Weights of a small mixture-of-experts language model, trained from scratch on English Wikipedia.
Size: 8 layers, vocabulary 8192, 42.3M parameters.
Experts: 128 clamped SwiGLU neurons an expert, 2 picks a token.
Training: a variant of Muon for the experts, 690M tokens, 5267 steps.
Below are experts of layer 3 (counted from 0) of a mixture-of-experts language model. Rows are named router (the router's row for the expert), gate (a neuron's input weights, with its number), up (a neuron's input weights, with its number) and show model dimensions 128-255. Each number is 200 + 30 x the weight over its row's rms, rounded and kept within 0 to 999.
Before each expert's rows: a language model's description of what the expert responds to. This comes from a sample of Wikipedia text that the model never trained on.

# expert 2
Capitalized proper-noun words, often in U.S. contexts, such as month names, United States, American, John, Virginia, and city or team names.
router,259,155,202,201,189,182,200,222,155,201,244,201,232,228,247,214,183,179,126,188,181,228,162,203,245,238,220,216,221,196,246,235,159,135,192,193,178,255,188,166,196,210,194,193,220,190,183,202,236,179,158,199,210,218,248,208,220,207,213,230,235,180,165,184,182,192,215,265,248,177,179,194,249,188,233,186,185,217,208,209,152,180,173,202,215,172,77,206,179,185,158,211,170,135,200,187,192,179,174,234,235,185,200,205,203,167,209,218,210,244,146,210,209,202,173,185,163,173,249,215,199,233,176,242,159,173,230,168
gate0,191,135,179,196,200,187,178,232,198,168,194,173,202,235,196,274,147,231,142,182,204,182,193,242,218,172,253,242,209,243,188,220,210,219,210,191,167,238,173,192,204,236,208,182,214,224,184,190,245,164,127,178,213,217,279,205,171,247,194,220,232,226,137,221,195,193,218,168,205,204,195,167,195,234,201,211,228,203,183,192,171,154,252,217,184,230,138,205,163,156,255,229,193,172,159,168,164,174,248,211,222,219,209,176,183,198,206,189,183,230,186,191,171,280,192,213,231,171,224,239,194,179,210,209,279,186,203,203
up0,168,202,170,243,147,171,227,133,158,211,220,198,133,203,180,120,237,242,223,152,166,256,165,152,183,180,199,217,229,209,260,142,193,186,217,148,281,202,255,184,191,230,223,188,170,180,208,179,134,183,225,232,201,174,169,186,207,179,161,198,125,232,206,144,169,223,198,175,222,240,208,180,146,161,209,175,194,206,222,225,161,235,196,192,190,231,177,207,253,196,184,209,184,225,192,179,227,183,205,245,148,172,198,186,194,172,181,189,198,206,169,209,185,164,133,186,209,230,203,191,203,190,209,246,183,221,174,200
gate1,242,213,236,159,260,176,208,190,196,168,224,193,220,200,163,168,188,220,200,256,207,223,177,190,207,183,176,182,211,160,202,216,194,200,223,202,131,279,216,136,138,213,275,198,204,203,193,179,212,201,207,196,146,231,178,289,235,226,189,254,243,178,236,259,189,169,191,202,183,178,166,267,275,202,196,210,132,165,230,191,240,143,172,245,190,172,166,168,214,190,138,188,215,215,214,231,190,199,220,193,183,201,175,246,155,221,213,176,216,210,226,177,173,184,229,236,205,242,227,212,146,228,156,209,176,199,211,245
up1,164,204,186,234,227,227,178,168,189,199,208,202,217,255,180,165,221,208,225,191,181,212,185,195,222,230,178,247,208,212,213,210,123,186,212,242,239,199,204,193,192,218,265,180,210,246,222,194,246,139,190,201,205,270,135,246,221,248,252,212,233,171,221,206,233,190,229,219,169,186,138,223,237,206,187,204,217,191,135,226,207,211,241,177,212,219,174,178,219,215,188,246,208,187,248,180,190,211,250,200,195,167,191,242,198,188,241,236,213,198,178,201,192,186,176,162,164,262,224,217,168,274,171,184,138,210,255,173
gate2,205,196,218,278,177,198,213,201,167,201,213,195,160,207,260,152,170,251,198,178,194,254,217,229,200,234,241,209,190,224,216,228,193,182,198,239,159,232,199,199,171,210,254,202,202,173,216,204,189,143,142,193,208,215,197,150,169,170,192,222,179,170,231,213,250,207,196,228,216,161,171,190,253,149,191,129,209,190,156,228,190,153,205,210,227,189,152,188,189,254,138,177,219,165,185,164,198,220,228,197,201,149,209,199,174,219,189,226,203,171,171,197,209,196,195,171,180,144,185,209,146,246,153,243,172,175,182,207
up2,219,208,229,231,197,186,234,170,185,183,224,175,184,216,253,171,209,220,239,165,235,204,208,217,246,250,216,190,174,220,219,266,234,142,190,239,165,218,206,239,168,164,256,154,187,229,203,248,212,176,193,196,186,248,186,182,197,212,208,231,122,186,247,217,256,243,218,236,222,149,188,187,192,176,196,145,179,180,189,209,160,147,234,200,228,167,144,168,201,238,184,196,170,164,196,220,215,215,217,215,219,141,183,183,175,252,208,220,222,191,140,197,229,195,197,156,152,185,215,235,192,232,160,250,201,148,210,177
gate3,236,209,193,215,128,220,189,246,178,213,266,212,227,169,206,196,131,167,211,207,209,198,215,157,205,220,223,227,246,227,219,173,166,171,249,194,193,189,224,175,225,158,163,160,241,207,155,190,233,165,214,136,158,200,193,201,199,187,216,203,206,180,246,180,268,237,273,154,226,196,261,226,160,190,197,212,222,243,234,207,204,198,207,150,225,208,194,206,231,163,189,167,201,186,197,174,199,187,176,191,219,216,183,228,193,211,210,200,196,195,204,143,219,192,180,169,135,188,190,197,177,218,202,251,151,188,241,193
up3,199,213,230,171,143,200,163,214,187,248,288,232,213,174,234,219,142,158,192,192,212,176,203,169,205,187,222,256,207,234,210,151,183,174,221,149,190,223,181,180,211,165,201,204,200,219,142,191,222,188,187,173,274,192,199,177,199,196,209,217,216,137,215,159,207,194,206,215,154,191,170,244,196,183,177,227,158,231,142,185,196,174,243,179,165,224,210,239,220,123,203,212,186,265,154,171,191,175,179,203,183,215,201,191,214,170,208,217,188,177,199,160,237,260,178,164,198,178,183,196,237,214,263,213,180,207,215,189
gate4,238,219,217,244,140,204,248,249,161,205,185,226,214,181,196,231,176,202,198,217,252,194,166,159,197,165,257,190,197,136,176,221,175,229,142,182,215,187,200,154,197,205,120,193,183,242,137,207,183,190,193,150,210,143,199,183,268,163,211,210,171,190,227,215,160,185,196,254,238,162,194,152,182,128,204,217,268,244,171,243,176,201,196,179,148,202,209,183,206,190,196,209,209,185,214,172,208,196,192,139,191,244,161,197,219,187,182,199,222,178,142,198,239,250,191,202,233,181,208,187,165,256,257,210,206,161,202,199
up4,240,183,224,213,183,167,213,254,156,211,189,226,227,209,199,194,191,196,223,201,227,214,200,166,199,248,290,179,202,185,174,228,175,216,148,182,192,178,197,172,229,172,164,173,223,212,130,177,142,170,201,183,189,200,195,163,271,183,204,200,120,178,243,167,139,188,218,250,218,159,224,165,178,125,206,248,248,228,191,222,199,209,203,166,155,186,126,215,181,168,180,226,201,210,216,239,246,203,174,182,179,214,166,188,230,169,177,214,220,210,160,206,238,242,172,183,226,214,155,194,213,242,221,171,203,171,175,192
gate5,190,187,203,192,193,218,189,208,168,233,235,173,238,230,237,212,224,240,153,245,114,205,191,172,239,181,221,170,211,202,233,195,181,187,231,215,182,157,210,196,193,124,243,200,196,207,259,156,256,226,178,231,184,232,195,201,213,216,207,227,217,195,161,231,215,201,147,155,213,243,178,215,207,238,221,207,205,214,202,198,225,232,190,207,178,163,186,141,225,180,258,184,176,195,180,228,194,193,202,217,238,240,285,226,177,197,234,219,184,190,177,184,200,173,161,159,128,216,224,192,250,224,165,224,173,182,262,211
up5,192,197,209,175,183,230,167,207,173,251,205,184,218,201,216,229,238,201,194,244,211,240,232,198,166,194,200,216,163,213,182,243,112,177,169,197,184,217,182,175,154,210,173,207,194,191,197,144,235,227,237,149,172,178,238,206,229,201,178,249,196,169,184,189,227,185,140,170,176,189,176,151,214,268,231,237,206,226,195,182,240,185,214,187,163,141,158,137,174,176,213,145,178,155,152,193,183,219,185,203,153,237,223,187,175,214,191,242,167,171,241,190,196,239,190,223,123,235,216,190,238,238,181,239,243,171,221,244
gate6,200,247,176,183,184,174,199,202,167,156,217,179,173,219,212,201,191,172,170,218,166,224,165,209,211,178,197,235,223,211,205,263,145,178,156,221,219,232,214,239,189,213,196,203,202,203,175,146,188,263,167,190,167,209,251,241,177,163,139,222,253,169,179,202,195,234,162,235,165,212,224,223,158,216,209,187,224,240,241,269,188,168,240,237,196,229,228,163,175,226,199,232,197,211,236,218,187,175,161,198,199,240,210,217,197,200,226,208,177,203,151,180,194,173,189,231,163,188,243,241,197,181,210,215,207,183,221,162
up6,213,235,174,214,177,197,237,182,149,125,174,164,208,204,215,198,203,228,179,212,219,168,208,196,206,128,169,257,178,221,222,251,128,137,168,217,166,208,185,184,180,225,172,216,207,229,179,197,238,231,175,202,176,156,224,246,188,136,171,221,219,167,135,166,190,176,146,275,180,203,260,212,182,175,210,208,181,213,215,225,191,169,185,217,196,175,189,173,187,229,190,221,166,213,217,184,167,179,145,190,216,254,193,226,210,165,183,232,181,174,199,188,179,197,156,280,149,209,196,223,237,197,209,183,237,186,189,187
gate7,275,202,171,236,174,196,236,187,187,222,200,158,134,192,187,164,177,207,199,225,169,174,210,186,203,210,174,221,179,155,246,180,155,164,187,175,200,237,232,187,239,205,188,225,196,172,237,219,234,153,240,240,225,180,212,155,206,185,216,258,210,226,246,186,167,176,237,240,204,241,196,197,196,133,175,174,243,170,195,220,188,199,182,162,209,178,193,226,194,220,144,246,200,207,194,198,228,201,184,217,171,238,166,257,180,237,198,202,180,237,234,214,188,149,165,179,219,219,226,243,200,195,202,174,147,253,164,186
up7,159,133,152,168,172,167,176,244,219,183,160,207,220,174,151,193,216,193,154,211,200,217,231,199,230,223,204,216,211,123,175,208,223,205,178,193,171,228,188,175,157,239,197,233,185,145,147,193,216,193,217,206,235,199,240,180,225,161,234,185,211,229,283,155,243,231,208,226,179,202,160,269,193,215,205,230,199,276,210,158,216,215,175,232,170,173,211,195,215,191,153,248,178,261,179,201,197,202,221,220,221,146,172,183,199,229,222,205,211,180,191,198,225,174,218,199,191,207,204,201,187,172,203,169,191,195,208,129
gate8,258,137,197,189,179,219,154,225,179,275,235,110,180,149,204,198,183,228,193,221,230,201,195,233,172,208,283,235,226,194,197,214,183,164,188,220,184,187,155,157,226,251,236,269,202,191,177,213,225,205,229,207,161,215,172,234,224,199,179,225,170,156,236,169,166,217,198,212,190,176,225,226,275,238,226,196,187,173,221,194,198,132,237,212,226,224,228,185,143,212,165,194,195,154,215,194,155,141,201,225,178,212,188,182,212,218,209,159,136,161,159,182,212,205,241,207,199,170,237,231,178,194,175,215,233,194,185,146
up8,211,142,186,236,201,211,152,148,179,228,243,209,180,162,176,218,161,195,188,178,200,214,206,205,241,203,200,231,244,194,176,218,201,167,195,151,195,180,189,196,225,161,198,205,175,216,187,210,208,177,174,229,220,193,220,211,220,179,196,219,179,163,246,191,172,210,166,183,234,260,152,214,219,171,216,189,143,241,147,164,156,154,242,232,262,181,170,196,137,173,175,178,152,125,217,203,176,158,206,229,249,227,213,215,223,208,173,205,212,205,181,202,234,226,205,192,176,221,200,179,210,137,208,176,204,198,176,187
gate9,237,217,138,218,193,157,164,167,167,212,184,154,221,172,155,233,228,212,155,214,230,150,172,246,209,191,202,259,231,202,195,144,231,181,210,211,152,258,173,231,189,210,176,198,227,232,176,196,187,241,204,241,180,271,224,209,204,171,194,192,174,214,200,239,215,138,174,196,218,217,164,230,204,247,267,203,226,249,198,183,147,166,184,179,145,175,138,246,205,246,242,133,177,189,188,217,161,188,188,224,240,251,210,153,208,191,197,197,192,263,203,233,196,147,215,212,170,160,193,252,192,195,219,213,200,228,210,200
up9,173,183,196,194,192,148,204,224,185,200,160,193,275,180,200,221,153,175,150,175,223,193,165,190,169,179,158,219,195,221,194,202,228,196,141,186,234,232,200,191,174,247,180,212,217,193,211,198,215,254,211,199,155,216,238,154,206,187,221,191,205,237,186,163,237,162,279,126,239,235,140,241,217,200,223,231,224,198,214,210,168,175,198,189,186,218,197,204,226,181,276,193,170,186,177,197,200,157,218,173,259,205,129,177,196,219,193,235,166,192,226,199,193,166,220,229,182,234,199,171,206,265,236,193,238,211,242,178
gate10,234,208,155,206,179,214,173,201,243,198,164,195,164,204,218,207,231,176,215,250,161,212,215,257,247,265,257,259,209,190,183,253,185,134,188,242,177,235,146,246,190,204,246,194,193,214,215,208,243,223,195,164,173,244,213,255,201,221,196,198,220,155,268,196,261,222,219,175,225,171,192,143,210,183,211,122,185,216,192,185,183,134,211,243,173,209,218,239,241,211,151,167,190,144,209,236,242,178,224,137,239,185,231,197,166,172,186,213,220,170,219,201,201,177,212,224,134,198,196,198,219,174,247,231,177,206,242,211
up10,247,186,182,197,204,217,205,209,136,213,195,260,173,223,196,228,185,150,137,261,198,220,176,224,236,228,241,222,214,186,164,268,168,139,175,205,194,232,208,217,191,218,263,208,196,246,195,215,207,218,185,167,209,197,221,233,215,241,226,185,239,153,248,221,236,210,175,202,245,178,152,131,213,186,244,169,135,165,173,176,214,184,216,255,202,225,202,213,177,186,206,170,189,199,195,237,194,210,243,101,213,206,232,182,168,181,208,227,222,212,206,197,153,192,233,191,170,232,233,166,206,180,235,139,211,198,227,222
gate11,178,192,226,263,216,200,201,165,164,202,181,209,162,233,223,163,247,201,187,211,247,223,189,128,207,185,180,144,192,267,243,182,147,198,212,181,209,178,250,196,232,181,138,190,203,177,168,283,180,222,162,259,161,198,217,202,227,207,201,190,186,178,150,185,188,158,220,257,187,192,204,213,207,136,178,174,180,221,228,216,206,185,217,217,197,227,172,200,221,188,180,161,216,223,225,235,194,151,167,213,205,195,198,181,241,163,143,153,201,175,184,179,166,199,129,211,186,211,143,185,145,202,225,223,217,196,210,200
up11,130,181,265,187,188,203,202,207,259,213,183,196,207,193,198,219,139,216,241,219,213,192,208,153,182,268,193,182,231,227,188,184,250,216,251,196,201,186,216,183,215,176,203,169,218,201,177,187,220,145,184,189,164,221,166,199,205,181,175,196,165,219,176,171,170,212,213,146,226,220,213,178,214,171,136,201,218,215,205,139,185,183,202,142,203,201,226,237,194,247,147,215,190,152,194,185,222,220,190,153,201,172,139,231,173,228,254,190,167,226,180,146,151,193,215,217,156,186,181,213,230,142,202,190,190,189,191,204
gate12,272,159,171,220,219,234,174,217,171,184,172,181,162,216,230,212,151,258,233,204,180,234,147,226,201,245,170,157,213,215,157,206,149,168,173,200,184,217,166,185,197,208,227,186,252,242,209,159,231,169,162,207,225,261,229,191,249,226,199,201,161,237,174,247,192,188,156,229,244,124,185,200,226,206,224,202,192,183,219,227,194,204,253,185,215,198,140,207,208,188,220,215,205,217,185,246,160,187,134,234,201,178,212,245,121,240,216,236,175,230,181,168,187,195,190,185,160,221,234,200,276,207,173,216,189,225,221,249
up12,220,231,224,229,187,210,223,155,171,176,143,211,198,172,220,236,199,162,218,193,151,194,125,192,199,233,209,192,211,228,157,177,252,152,186,196,207,164,191,180,169,144,255,207,164,197,144,222,185,167,163,205,185,213,221,195,193,201,220,181,139,236,238,224,208,175,189,225,186,140,214,216,209,178,196,187,194,198,236,261,246,237,201,175,183,175,200,218,191,215,182,218,203,246,177,244,166,146,173,191,169,128,210,148,109,162,226,263,173,248,214,195,197,180,189,138,217,171,202,218,171,201,236,228,164,203,207,220
gate13,238,204,171,207,160,217,184,225,209,197,214,175,180,209,227,215,167,176,215,189,203,239,195,182,196,217,226,212,236,150,229,204,181,220,147,188,208,204,203,165,196,178,216,154,199,227,254,179,251,197,126,172,179,229,183,252,226,222,204,183,200,204,148,216,184,180,174,262,266,179,181,219,175,209,142,225,175,193,216,202,199,145,216,194,242,198,149,257,186,172,187,163,184,176,186,192,194,177,172,244,251,195,205,190,190,175,204,163,172,192,186,208,105,201,196,220,233,176,275,191,200,182,288,224,191,200,205,203
up13,266,202,171,198,257,206,152,186,240,186,234,191,220,226,263,235,196,237,207,249,181,265,187,180,193,246,192,255,211,220,234,190,225,228,177,208,192,205,160,189,219,207,194,163,165,194,207,200,278,175,163,218,210,210,170,221,244,240,210,210,129,231,159,188,231,172,167,237,247,168,183,243,186,221,192,211,205,186,161,250,176,198,253,190,271,150,160,174,201,204,204,184,195,213,202,166,178,158,208,235,216,203,213,157,185,218,210,183,177,209,184,223,166,190,229,188,249,197,211,224,177,243,207,198,127,230,180,218
gate14,181,223,180,171,179,201,202,194,133,190,167,214,194,133,219,259,213,187,162,168,210,181,155,171,201,252,154,179,269,218,212,214,155,152,243,180,208,236,169,210,233,177,207,193,193,199,181,210,174,173,204,171,213,213,223,212,211,248,232,206,184,253,220,201,204,183,229,198,148,206,239,226,202,258,239,230,201,193,205,220,159,168,195,247,192,212,221,157,164,205,217,171,175,181,225,166,173,194,125,173,207,216,217,182,176,215,251,228,186,228,197,194,194,207,154,186,202,234,255,205,282,237,199,182,169,234,196,195
up14,212,245,193,209,211,218,174,178,170,205,188,193,225,214,206,271,215,196,220,263,196,182,240,237,212,220,182,183,169,206,216,180,183,185,245,159,237,210,234,168,165,199,222,195,203,174,166,191,264,190,250,186,185,200,190,148,196,167,243,248,175,166,267,194,205,220,245,218,167,178,172,169,205,198,193,187,219,134,213,185,238,236,152,259,227,201,158,150,248,173,206,218,174,166,241,239,218,194,185,253,170,163,178,142,209,226,266,226,231,246,232,206,233,229,195,188,181,98,188,179,245,210,207,254,195,199,212,187
gate15,217,168,172,231,147,221,189,155,156,193,228,198,228,166,204,150,136,160,210,200,243,231,137,216,194,225,223,191,216,238,211,162,235,206,215,200,164,208,178,229,179,240,210,152,208,169,157,215,198,141,195,178,217,212,172,189,213,229,163,219,186,142,219,229,149,211,200,249,228,216,172,151,264,183,202,200,204,218,209,204,199,220,199,217,203,213,184,191,144,141,132,210,195,220,201,171,192,138,173,253,157,183,212,245,224,208,265,159,206,258,162,234,195,198,149,198,200,197,222,219,212,231,174,185,164,214,196,138
up15,208,195,152,229,193,213,146,161,185,231,207,266,225,253,242,207,128,145,177,204,230,277,198,185,175,243,241,207,172,196,239,228,205,187,206,198,148,183,172,215,166,252,164,146,173,177,174,185,208,178,196,172,214,149,204,175,244,196,164,188,210,194,241,189,172,127,181,250,230,166,218,127,225,212,248,211,214,224,262,189,193,187,191,179,219,204,178,171,141,150,179,232,213,216,193,212,212,211,183,205,200,190,172,209,251,151,210,163,133,208,177,194,223,217,182,189,189,206,203,215,194,213,236,180,213,155,152,192
gate16,214,235,170,208,161,243,183,208,222,179,216,227,211,153,241,168,242,160,185,200,164,216,172,210,179,178,207,218,215,174,249,221,153,217,136,249,183,204,187,224,207,167,170,177,165,178,209,260,230,193,208,181,255,174,195,176,173,230,166,222,219,209,211,185,208,150,172,192,256,117,235,219,183,243,237,136,202,201,225,203,155,165,227,174,173,238,146,179,155,186,221,224,190,154,194,175,167,156,179,147,150,230,199,191,202,188,192,214,229,227,217,214,218,195,219,246,137,228,213,239,209,199,246,189,236,156,207,205
up16,187,204,187,125,202,226,196,190,178,153,220,175,196,224,183,208,208,176,173,143,145,174,158,175,209,183,224,200,213,165,211,205,193,244,232,218,209,170,210,221,194,180,249,213,146,212,171,188,159,128,147,167,225,210,228,199,206,238,187,181,242,192,184,203,245,210,221,215,254,161,232,242,163,193,202,180,198,157,196,164,151,186,189,162,144,241,162,196,196,249,176,207,212,197,194,154,152,142,206,212,156,191,181,155,259,181,221,197,225,205,189,196,206,174,243,148,183,243,230,184,211,262,168,224,182,232,184,159
gate17,247,192,224,238,177,227,151,235,198,184,197,216,187,206,265,226,219,143,188,183,208,191,212,190,243,198,231,194,199,183,220,219,225,139,137,175,190,248,149,201,166,240,188,218,230,213,177,197,253,182,168,171,220,219,237,192,245,175,188,163,224,210,225,175,124,223,175,214,257,201,162,152,204,224,211,243,206,224,197,202,247,200,214,167,178,216,151,202,167,204,190,247,182,194,179,199,142,186,173,208,232,134,218,240,170,221,232,183,175,195,221,183,156,190,167,178,162,191,268,263,167,209,252,207,208,170,210,201
up17,187,223,246,200,134,229,175,228,188,158,211,221,212,173,193,220,225,231,203,154,225,171,201,194,238,179,184,202,185,248,158,207,242,190,162,217,206,213,161,215,219,190,163,168,205,135,159,218,174,224,237,205,193,216,217,241,241,243,225,217,242,236,229,185,204,250,171,233,234,169,186,200,140,171,200,224,239,211,219,216,200,189,210,226,165,216,229,218,99,177,177,174,259,152,216,167,129,196,194,170,154,193,239,224,170,228,223,173,153,187,195,218,204,153,235,197,156,188,221,246,223,198,222,240,264,201,166,199
gate18,194,190,220,229,185,219,194,225,146,208,150,190,223,230,155,204,177,203,168,159,236,202,220,200,224,181,203,130,223,187,241,237,162,140,196,224,171,220,234,217,183,214,251,188,233,214,200,195,202,207,167,176,196,190,266,216,211,145,191,225,217,200,181,166,206,177,182,223,208,178,230,195,222,144,252,246,152,244,179,237,231,139,252,178,185,224,203,190,207,229,198,179,137,185,185,150,203,185,193,186,211,165,211,178,168,144,182,226,270,187,144,211,194,200,224,210,143,191,188,231,214,171,166,158,194,141,207,217
up18,201,177,244,228,159,208,212,179,218,222,123,178,225,220,163,210,219,259,214,188,195,215,275,188,210,181,191,178,205,213,212,233,208,133,218,245,179,235,202,190,196,180,206,191,199,181,228,180,195,181,205,241,184,221,272,207,226,154,225,232,227,217,172,167,188,224,178,200,233,140,211,154,217,182,242,208,150,206,240,198,201,135,229,262,238,165,181,208,184,215,210,185,177,160,202,199,191,197,191,209,237,201,210,201,123,126,219,211,221,198,180,217,175,222,241,217,183,204,193,218,221,160,188,169,185,130,192,197
gate19,173,179,212,224,208,135,214,233,179,95,184,204,231,222,155,187,177,150,167,250,193,244,165,152,179,206,282,238,236,222,234,222,207,218,197,183,228,211,227,207,190,267,207,164,152,184,230,168,189,219,193,216,175,208,227,193,211,236,158,203,181,142,195,163,176,181,224,179,194,179,204,164,222,228,215,202,196,219,162,185,162,196,201,201,151,165,167,186,178,202,220,228,152,195,210,228,182,182,193,199,205,199,175,232,244,174,221,178,159,200,162,186,240,205,207,208,151,227,181,155,170,223,274,240,222,209,210,145
up19,147,185,199,244,184,143,192,224,198,158,198,207,208,256,152,164,168,134,189,258,217,195,161,151,173,189,247,235,220,219,213,238,194,179,211,196,230,234,206,183,212,270,180,184,191,199,228,179,172,213,185,203,213,176,221,185,207,195,180,199,188,206,166,163,205,209,212,239,186,169,182,176,259,236,193,203,184,224,199,187,151,165,209,210,200,140,162,207,208,176,228,230,145,179,233,244,175,187,169,195,182,242,176,224,265,194,204,196,171,192,188,170,220,206,223,226,155,234,184,164,182,229,197,232,225,178,203,147
gate20,207,197,192,222,233,186,200,187,109,198,216,256,207,194,248,210,202,182,227,190,181,220,184,202,222,239,242,188,179,204,206,216,144,167,180,195,175,269,195,212,161,210,172,197,220,199,272,268,204,224,157,199,207,203,216,244,230,215,177,193,160,187,244,196,225,162,266,203,167,223,178,192,184,127,202,217,188,182,234,235,192,189,164,256,151,218,178,102,200,139,215,214,226,174,187,243,240,193,260,194,205,243,171,204,184,250,197,212,235,188,170,190,148,203,198,201,219,187,206,153,220,251,216,210,183,184,153,188
up20,237,211,142,262,196,185,187,227,136,187,261,226,204,178,241,179,232,219,194,190,177,211,232,216,220,273,241,149,214,192,228,237,160,141,215,238,174,208,221,187,189,233,162,170,243,169,155,212,229,196,184,142,165,234,211,242,214,175,174,188,227,162,220,228,219,184,239,243,202,203,168,188,187,145,268,222,168,198,203,194,163,170,198,207,167,195,165,172,216,121,218,204,155,234,185,174,188,233,230,207,176,237,161,200,221,239,201,167,229,215,173,177,179,179,152,190,226,202,171,203,178,230,206,189,183,186,143,209
gate21,185,202,208,248,193,212,189,213,196,201,210,234,249,207,185,165,174,208,197,163,249,221,216,212,191,218,212,211,146,172,159,218,201,241,203,234,177,258,160,198,237,226,225,210,206,242,170,178,155,175,239,204,216,196,238,211,228,192,243,200,187,185,209,203,194,197,224,223,180,161,200,194,202,200,231,234,206,198,218,166,157,202,201,193,192,143,197,164,201,231,228,193,236,180,169,222,241,227,171,260,186,107,182,256,171,172,194,203,154,223,172,197,197,228,208,248,178,174,179,229,245,168,271,191,162,206,213,211
up21,199,175,207,207,201,226,169,141,165,186,157,218,228,238,216,201,208,151,221,201,238,253,232,241,264,260,237,205,220,185,217,225,206,234,206,156,191,212,177,193,227,256,184,192,256,221,192,181,256,202,189,219,154,239,237,212,188,217,251,232,182,203,217,215,207,189,249,199,179,168,215,235,240,179,232,240,165,234,221,161,198,212,140,204,207,206,185,150,206,227,223,174,188,180,167,215,192,155,221,189,223,173,210,227,194,186,233,220,221,223,197,172,213,159,188,159,171,219,197,212,207,195,267,187,212,181,163,179
gate22,232,138,182,191,207,200,212,208,166,250,183,177,215,180,238,170,199,183,168,202,217,190,229,213,188,230,284,178,209,182,129,214,175,141,170,181,209,149,192,199,180,244,197,280,186,217,176,239,232,190,215,215,168,224,228,185,223,235,182,255,191,153,235,163,204,222,221,189,211,184,185,207,187,182,237,215,195,166,228,186,197,179,202,199,280,180,147,212,183,182,189,166,165,167,190,156,175,190,216,189,255,201,179,181,225,216,237,208,167,188,181,182,241,238,260,188,226,152,212,197,227,178,205,202,195,204,173,177
up22,186,139,147,197,188,212,223,180,225,277,145,223,168,126,190,152,202,212,185,209,155,254,234,235,221,215,196,183,194,147,162,265,169,140,171,193,167,210,211,174,212,260,222,247,164,202,204,227,191,243,233,255,198,260,242,220,231,206,151,195,167,156,260,164,204,241,236,197,190,200,173,205,211,169,218,179,242,205,209,248,178,192,166,234,246,224,215,179,218,216,203,170,129,157,181,218,192,198,198,181,259,225,173,146,209,172,203,199,172,230,174,183,252,188,226,178,206,187,215,176,172,252,180,219,198,217,175,141
gate23,248,181,188,175,209,248,196,211,204,207,175,215,203,219,211,255,193,212,209,205,210,202,242,261,174,206,198,219,205,166,199,242,160,183,202,170,168,251,176,213,228,217,211,187,208,196,184,191,250,267,193,170,235,273,226,208,220,241,185,222,221,184,266,222,217,197,151,169,259,195,236,214,196,244,218,242,191,161,247,208,148,156,186,189,230,166,147,204,197,198,217,203,200,99,204,170,226,180,228,180,182,208,203,221,177,225,257,166,161,262,203,181,202,196,212,209,140,147,170,187,165,207,259,194,192,153,240,204
up23,155,247,213,256,222,183,299,202,226,201,190,204,250,222,193,188,158,175,194,176,194,286,235,226,188,225,220,182,207,188,179,185,203,189,247,229,207,183,222,199,229,168,198,223,156,182,198,211,151,167,218,198,132,194,224,216,167,215,212,238,189,187,215,213,175,200,236,177,144,211,205,191,248,164,173,184,208,225,166,208,225,188,213,215,214,221,238,222,220,212,258,208,170,189,180,224,245,236,217,201,192,218,161,232,193,152,230,202,273,211,161,209,218,136,233,233,194,205,203,209,138,170,205,182,215,164,184,203
gate24,228,219,203,167,225,204,196,213,206,189,211,246,197,207,184,192,165,204,230,233,159,204,193,191,235,231,183,251,247,169,145,233,207,218,155,205,214,186,229,183,238,165,223,197,189,180,143,154,193,168,194,186,179,207,138,202,200,206,203,181,182,203,189,215,183,246,197,182,233,209,154,186,260,215,168,177,178,187,229,226,225,174,179,215,208,209,205,186,227,230,169,220,209,171,172,208,208,246,213,190,190,206,139,221,211,225,184,235,212,238,162,231,233,189,273,182,220,179,221,204,193,215,130,215,185,215,208,226
up24,249,178,233,206,200,151,165,210,185,213,224,223,213,206,236,198,206,245,234,197,131,215,176,234,236,210,193,243,200,191,171,196,184,184,194,182,196,207,190,237,220,133,275,192,214,226,176,169,188,160,213,167,179,209,177,232,206,181,256,183,212,195,180,226,181,199,231,184,180,216,150,196,239,184,169,196,183,185,227,220,198,182,133,200,202,185,202,219,243,197,163,161,212,185,155,223,199,226,163,207,207,169,183,165,241,241,219,206,173,226,168,222,196,176,231,180,223,186,201,225,206,220,103,174,183,195,210,209
gate25,199,193,224,203,202,195,193,198,239,196,161,225,196,225,185,219,252,207,214,201,219,252,172,139,177,189,261,178,176,217,281,206,175,188,203,205,245,156,203,162,203,251,204,158,233,213,221,197,201,186,163,234,197,268,185,225,151,199,218,210,234,235,197,159,182,179,186,208,251,227,192,183,159,267,174,204,185,201,219,177,232,237,188,212,213,163,202,176,194,198,234,206,233,173,209,185,144,189,171,225,217,180,191,226,219,186,178,205,177,251,216,189,203,240,144,180,234,203,192,136,204,223,182,217,239,163,210,176
up25,194,198,248,190,246,185,214,156,208,178,217,238,206,187,202,234,227,191,198,230,223,207,186,171,177,170,121,191,181,223,170,172,198,234,160,208,221,208,167,258,172,179,218,223,199,215,199,186,206,191,234,169,174,164,211,131,229,155,220,201,210,149,256,187,209,203,240,171,186,190,206,223,221,212,215,192,259,242,159,221,182,180,241,200,193,200,283,222,189,217,232,169,148,195,165,213,213,208,219,157,232,237,213,201,172,201,206,163,193,220,174,204,195,150,231,231,165,246,218,207,234,175,232,234,84,220,196,217
gate26,171,165,230,177,222,234,166,247,231,180,158,194,251,225,150,238,214,216,157,220,198,230,224,182,222,176,225,184,215,184,176,229,211,221,178,200,224,213,198,231,166,175,190,177,228,215,168,154,234,161,216,202,190,202,221,181,185,212,166,184,228,176,225,205,167,193,204,175,229,211,204,120,187,230,203,234,193,104,238,195,252,169,176,287,229,185,218,179,219,152,235,224,208,147,229,196,228,216,186,196,225,198,177,222,173,227,247,145,188,199,236,209,189,169,200,270,198,210,181,209,228,152,210,219,214,161,228,159
up26,209,179,230,206,194,226,191,201,209,183,241,182,226,230,212,286,209,163,178,247,148,231,213,253,218,191,206,163,217,196,170,212,216,176,195,202,189,212,190,212,199,152,193,157,157,216,237,220,198,159,194,202,202,186,194,224,189,191,228,232,175,163,166,241,212,193,211,197,222,175,215,188,244,229,219,188,183,101,229,205,223,199,167,212,227,142,134,186,230,161,204,226,192,182,157,199,174,230,172,201,257,194,216,245,166,231,250,147,198,203,206,168,200,210,223,226,187,130,208,215,251,182,154,207,183,193,214,156